python train.py --n_layer=12 --d_model=256 --n_experts=24 --experts_per_token=4 --d_expert=160 --d_shared_expert=0 --activation="gelu" --moe_layers=[0, 2, 4, 6, 8, 10] --router_score="softmax" --normalize_top_k=false --routed_scale=1.0 --balance_loss=0.00291 --balance_bias=false --router_z_loss=0.001 --init_std_router=0.0365 --lr_router=0.00149 --n_head=2 --n_kv_head=2 --head_dim=128 --vocab_size=4096 --norm="layernorm" --norm_place="pre" --norm_eps=1e-05 --positions="learned+rope" --rope_base=10000.0 --rope_fraction=0.25 --qk_norm=false --attn_scale=0.0884 --tie_embeddings=false --parallel_block=true --init="normal" --init_std_qkv=0.0515 --init_std_o=0.0 --init_std_up=0.0515 --init_std_down=0.0 --init_mimetic=0.7 --optimizer="muon_variant" --lr=0.00998 --beta1=0.93 --weight_decay=0.027 --lr_head=0.0057 --grad_clip=2.0 --warmup_steps=200 --schedule="cos" --final_lr_fraction=0.0 --batch_tokens=[32768, 65536, 98304] --seq_len=512 --doc_mask=true --train_tokens=325600000 --steps=5378 --dataset="wikipedia_en"
Below are experts of layer 6 (counted from 0) of a mixture-of-experts language model. Rows are named router (the router's row for the expert), up (a neuron's input weights, with its number), down (a neuron's output weights, with its number) and show model dimensions 0-63. Each number is 500 + 25 x the weight over its row's rms, rounded and kept within 0 to 999. Numbers have three digits each.
Before each expert's rows: "mostly gets" lists some tokens that are sent to it at least half of the time; "raises" lists some tokens whose logits its average output raises strongly, later layers aside. This comes from a sample of Wikipedia text that the model never trained on.

# expert 14
mostly gets: "es", "s", "tion", "us", "os", "als"
raises: "in", ". ", ": ", ", "
router:483480483506491531498450537523463520493547514497574453529491455506512497497472479468477548471479540518544493542514462519492479469497525520499504516499489515520474495455497439491497495481510501
up0:505529500501526475492515461463486512523500546507487501493492476485550472491530523500535512476501485495501506495506530445483502523559460501511451513493518443487538495499476479466556528536467514
down0:485509493473444563480474551534512518508507495487557547487519477473483470483521490495533442470493540492497528499507524446501486504490504540468491498462505477512522555512502492518446510516512488
up1:534495511455485509523522489521483497589508549477511536526471486475525499518491471493507495481493534461518534464481485498452521493508469492537488513509528520490485518480456499532491522550502508
down1:508525536537521541495538500519533498467462479469492511494496503503496462483496484491494491483500477547503505473488455492475498490531501491499521525529484403489500556544498500493479575532553478
up2:513521555477495505421472467530513507493496549536453501575539475463544454486539486490499496484525502539496516470495488491505507486518515487472453489488461481510479527476496515475492506499508459
down2:497509486490504491480576514486510474540501511493498483523494531512532516485513491511511499510457527523561473486482497514499477507493496464506522504491543505524502482543470540489491474466534479
up3:483487493494523538477485498535446496481493485499505498509511471502483484512510491479516523488471484503515521457481507512522520585445462505521523496493456500491508525538521491528479537497490459
down3:505485521509432520489516545466539487526470474526505478510458497526502476471486465516512483519526489498497486530497524509473528477496510499499576502547494510488493536479535456529497538493506514
up4:474478435491474458488502516484522475507519566493536492503485503473494560500517505514503461438533472529530466525496457495511522501512499511526498471507530506494460493492482459467455495486520500
down4:517473470502499495552518498516515497530473509481489531501483516497478547499514507468440501491490491520416497462494494485467526527533530481509546468496478504493502473492490526532501529491510412
up5:494543486526502528465486508454512524478539438508489522525537519485479506459467501548488527508512485493490516468507492489483504510502527471518478489509530489557517497511497499488485497498488534
down5:482511460496494508514559476568470478462480467465520533518532503488520518499490501504453504503501547542506507503452476508498535506511490448522522525500525457493526542494498479519513513499495506
up6:498475514490555521521503474511500529524524518506497496507519489539501476520505510495489500470496503518539485455480523479491508486457512560501489518522536457539521498513557557489519519450533534
down6:481520544528531507505507523532506491480507496472459531514478500457524504517491515473475493534525495482523518506521513493527475511539500460502538502490446504539507531476501439509482523551526530
up7:539533459476528532525492522512494501561502532502524512515485468560525476487508477556521457516499500522494495525489479541499495521514496515485440564551476473527507480500506479487467502499528507
down7:508528501522472494515514490519506509484508502511473554497473518486491468492522489522469489491533504513428493475472562508535470531527502499494498443477468468540539505496489535474512472475531508
up8:513498485508517529514477544486475471481506440480489506504488470499509482530477470526524533504497526459519512482501498470509506531489475461499512536471547494472509489488506508440459484510492492
down8:502478476463494495495505522498510462547464510524471540491521507524463502480499501500492522528541501477480484520513472492517507471470471493465493497470466501487478494565461529524516482500469500
up9:546518517470507505526513479531485536479480484469456471509522483529538487494490512513547508490493469515479475526499528519491468511481538481506513501514478484487445518460429488483441537446477481
down9:489543471497459522491461497488521483501460539477529473520496496486532532474531473520491485499479492469542457475521504501523476528514499514513486488518515488489504465474498484467490512457503485
up10:506522500490521518493511501476456502508529502501538472491503552510539533496474535492510476489509496512498524499478450504496562482537489479497513463537540487433487528528445517445423503489524486
down10:530491472497480510478510525462454526504468480490519510473498510489509439534528540530481501522526458531518503498494505491520482501485528529515539515518511557504513496510494521541491481510505471
up11:504494500498513489496480512483446508533494470518543467500495488509470491500476473496518500457496506517523515457504475512498525499443493466501491492452545440476540464521494493465458521520494476
down11:484504466492539529479449543479519543526540490490466497525471537525507477533493499519492510526494485493501556494473484472456455473537527520519520514492500491526490547530474495507496517521485551
up12:472496499501515499506494485486513454515532486505477546482498554506520500509510532472529522527474504478471471499528507508552475525503529508453518532512484513454509481462453505528483488495482491
down12:492519511482519428507526503489509561515490516491501556479483507549509467527536493488507523496477515551498493468516485501474433480540537520509495535537491462472518518484561519507525473518565529
up13:527481524524478514492525473484540482502511501465545520545528450498481533497502463560532486476507489470490516533500488499475494487490467513531519500553529471495498486507540523494508480479471523
down13:452542490538479546484477532467502469485466507496493530508497505475511528471506473495506464481521510490544495513487499516530538471497494485445460513486513493497508547480508487513536479506502497
up14:494478521482521496501535485484519519483440461485527507542498526487523507482526513497523492441496511471503518495476517504499448484479514488545503494518521488519529506501481447498515493493493513
down14:547522493530498518526514525520514446495525438489456535492494508513481492512559451523474538477524529522506530517516504526496507479489502516483461516487505503517522483495501537469450482510517509
up15:509514522511518503491537547485489506497530520466492489479490446488479547469465525497466532496518524486498487514497490484496485522491526482505494549506472496498464527494477525504492482502511516
down15:516467510555496508520537479486522506491467490528521505493504487542496487533563494520483502542498474514509549444524479552482511482524500484514533487485534491487532507490489508491503514502521459
up16:534484473537513512465495476528493514523532516510517502520455518541493558527494507508483496516537500462500502475501538495483501470472545489505559528493471490537460555511484534490504481522540501
down16:486516438499524493527483495483499496525565506500509524506493519557531538530463466468542486529500478499511503468511525507472510516486549471496518459560500500506531489443504506537512513500480507
up17:514471532484493560490523484527508496515539515464502468551510473543519457461475530504486526477495494522499491502560482475498544489467482464516464510504480511492489474475499529519492499484505504
down17:506498478496488429490466488498498494482543514476527553497541518534511491510506515482505512506509523461505527503540464531500483489509489473524546506511463508482501487501482542513522461462505549
up18:511502498506506493500472549518504468483470515510547487549487512484516471491478510475476497519516512484502524497516507472513502536502522505479442474523499527447528494454508492494496531482505456
down18:507482508527495468536471529454495514497460504456482483547500519473502522473474529506563474478464515453525474528494538520500500485481509542564493509508498501501465535526513515473485508476547460
up19:527483469497493473521471529539521494488492517523514501457550470495497477474505498506497526466523499509485494477482504496486464508511518516520533507449500534499466457557533492514494549474512473
down19:472474483547468514464501478491467507471534516481475522476499476493505495507523501518515506467510486536480488489494510552500521497471508494488445477533488548483473520512480546508471511502488507
up20:442513500514481501532454524468496519460473494501513572506508517503501478481454542478491494475493522483509529458484501509537485522494515516550555517480486567479525484479479527527497468518511525
down20:478519514561517478473454518532490505534485515490520533500489490477533500509516516537515514442504470506479521499482479505524519501503485520507508458543463465500492483481493550503509523501531468
up21:541500475530461450516465517518482491483508525488497502509496502443497476498468462482509538479473495500505521489531493481475562505496487502470490477527475513505485483520500504478494481508531454
down21:521483540457512504498511528488466529506527473455483522510501500477472490518501569510478537537506470498538525485527510446514462482530518494528500501440524518519511519489507490461534525523505482
up22:541476512504466484521513501513507470474551492480529499514466504450561473510493517496509544483523447516513494513476511528509508526509557503522498465461482499493540497479464463483500470484491482
down22:506519507528505501466450514492509463501542489525500554505507487512505496502487473506548468473553485491445538451500506479538511508506534529457446523499504499471522486453528502484500522521527534
up23:516493495472513515497506472520460543492538490503520511491495491482466513489495503474504521503482516531524505496484482507505481521516510487489528496461510456505454456510498488499472534480499508
down23:557505468485492508487461480512488467527503471494542477551498486552502487515522489488537510523498440516555496523508490486551521487495520538523483498443525477514490526444455489519500520506514520
up24:510517514459464500475480471480526493526494494510509509538503521514496499493493477483527505495465497534509493505471515542506517518482447500459509482532522540507454517481518480529529525464453501
down24:489494460477532487518509496521519482473490519480494495555501475513505481448496510496540517469522470497504525508494501505529455539492493557524522427535501473521509504497513486517562498528505526
up25:483543463503555478499526513525502532494547492507523489538472489517496536487504501460477498527487474466485514504453467472449508531482499489487518514520460483481521472510487496516486514490497418
down25:483466487510579471517505570530479515500497526481494530504535509484498447508459515490472489495470435490514416476520475492478477501515504504539487512503491490448482470465522470517468505518507513
up26:555470528503454491472483537486489471494468503476527485478506499519479515488511513501446509495531484475500523496507478487509479509543496479477439506529492500497508546501556511530474505469497471
down26:506487539475505522524502486550494502492489534513490473512490525467529480490495495511499492531521497529486469452527522514510520521518449468553468501463507463523524500456549502496467497488518520
up27:521466536503511513511501466512512477444498525517520447478550487504505488491489473554441496507498510488522521477469464495521545499488498500490487512528521510477491522502502480491470553501474487
down27:501521506494467497519505477550514563477463460491532489507496497540501511517495535466508489514448511428519515498534451498473459525479486472525496477501561463491515488526537507504466468540507510
up28:484473444532497492496471503467490508480485503510509494493500466452539487529465547515511466525506451497501491489522516490531495440467502474511505471467513489470469523515510479525531492494486517
down28:441506522530480522491532499507476503504491539507522509549553513510505473533521493486484496512469514498483488534457492517551493494511515445493504511510485531506517493455505490491491510489540499
up29:504490533513489523502524501495519492523528526523543494562530491501489527544477465530481469460485483524477503501492492456499506524487487511489469509523480507471522485506499527451543513539487522
down29:520461532497532472505547511532497500503488507535473474477500480486511535467469489492485467465512478500458501529507507478491479447445526499475510492495490507553484513510482515519496509500481504
up30:521509486504468509473497516499456508489511502496507485570515500493489504495526504481500530508521501476548525550525489538580466525449513478513528499488452475483495518509539505478521513498526503
down30:506477484514515516473529508443516497548520513504516523499525505509509527453506514461524535526509538512501536507497548492479480479429499499486505505505495518504495538532473504478521464469499512
up31:504565502422465520498503491480513515466470516503513493477450503489518481534492501492515474478466483502483525513516490508506483518507451515495537523513518520540480460530499519506483486527467525
down31:544496495504486495500511477499515528529528456493469493502470495509498502498457527499529528547511496499517495527519540567488494500537496496512482466497506468516491444545463497544509506493484504
up32:485489473492444453474541514518498476509517476462499477528476463506499524484541497472507509523512500512480540494521469506527529510499518499485449515539489500474503488487450462458515494512477466
down32:522490459501527538478489457509492502488528509480505548504535454459501483481448457508491466466532488523557474447447555513484532512475502503508535519495509493563533488519543510487486516509499493
up33:464496487459484526547451501467529501501480466483518490524497513500544460503513495508500498489532568474469486488505470501510496484526531494535493531491494515486440486534517544503542474503514519
down33:552495481454461492525470494507459510503533498482467478509451542482532465489493535503518537493482434469513499483484484520466517517494436480530514511501481461510538510478510538502497531520472521
up34:477509533516483465500522502482548519506467528517519507474495511450511524472515483462519497488476523554499484544504485534510516505442509475514469467476480485490469489527501468492532479530503440
down34:529530493492542504541541477504476471512485485479476489484486506520500472528502488503455491487513497496520512466519476529504502513511519502500524546483466504501474493500523523478528508486531523
up35:523493506484508505469493469485498462493487469500513480490505495534493459497510511512473452555495517519507452466449475513479478491488448531495496510494498521486499484491514501459493455494511469
down35:522476488540499498520485511474517513441507473514490491464536494510466540534487516489492536454506514504495513523578486475472514515526498493487504481479463508497499500455497491515513514493536521
up36:525510467463508471524522513488493520502548525538480514493524491514478470487490492450489533530478462499538510509484493534493547515504479535532514491535530483507442473493521476447475521468492507
down36:475491462485470487518496445499492530536501471539515489526532515530457499476512484513488447507503531489512476487536488493484472471501488531511493484502469525538531445528495517490502523496483432
up37:460517522490487528480497484482542498543516496544529512497487520501485528503471469479488498528484488519504520464508518470431451490484511541505524523477504504551484499537526483472542512499454534
down37:504519502496482542492515471481508510499506478552520515523502451497533528467479509488478532501468478482450546505543541456516445476521482524508466476477494536482497465483523493506479473489500565
up38:502552468506492498477516448475521533473512540526525514492522555500495488505512510520537475533497495509501499508522494549505497518555472483477511482512528512506471511542483498532487476508492483
down38:504541488519484505509458463501469463490443510491536440515517519484527491521485504435522519496511531511500494491457505474540546537484502490495527483503530551527473540510503468487520533534474516
up39:494513516533497503438463534513499492483507486520515512489455509499521549490501483475463497518452489531540504478510517500500497511502533457504536528541484483471527489455453496477501505447495523
down39:448459471555486498480528491518480496485519500493471533488494546461471528537476489523540501475564497530501499492522445512519513538439541469510523500525527492450499519511548479531528455509519492
up40:506544467463527476533505486533485519512504535532491512480466477473522491484515536479509536502523531496494472547498512518479480476510523477510516496526495472524490551487507491499490459490488520
down40:508530517482501525528496496516489541503502476518460500512545490490544471492565506487473510511473514517519500511558478502524501475483528533499503556476491446458495451495511485494449507517462511
up41:496490466498497557464498507521468527545478484504528520506458499528511501494483474502497527519484494450526496476516504511480529482462470520503513469477489502500514525513481488503505552508515476
down41:468520533483537468488490528465461494537530460494503495496515519485480542514458538550498466469518527482461497511468457496487542516454552470490504484510537473502478513518473503523470537525484450
up42:498547477477511478498502503504462485470546459525547496488513474511510507475527488483446467428493520546489512510461481490526480494532527490467516527532465498529477495496493512485470493471471479
down42:489516478500467489478515504527538483499523512494516459518534527508547472480453493531536480500515475569516460543483487484489523508535498456537522488473471518487452479517491477513529534507506504
up43:497530503467480518515489498475501534492475528518494460494506484499522489510485512506440494487538494512497511491499520535523492523521518531480491481516504501464452486553572492536472496482517495
down43:510497478546518489529529475487480480483511449488547504539512493516508482461488496516551512498546489562522500533471494536482545481470479535507512508494501480450485491489460484549492507493490500
up44:497470469462498514506520511543501487484486532476498541459475550460458490451560489510496509504514522490464523539498481508485481471523454510534467495461467490520476528527480550512488469474506447
down44:533503513494451531495517507464498516462494522527505472483513565515492509484482520457501464469476470479527482483480487522486489552477499525476520486499501500496549534500501528471489504433502470
up45:514484491470482524493497516461472515455493535483455480489511507485470490494539530518521524471516502477514530472485545541509496440517532471530476453508510455473481500459525499498513530514460516
down45:480562540538514498526489526467507488520542486463509492522489527494513523481564491489515424538523495481455483488514473522501498521484509536516500500500481524489516505502471494488501539472508523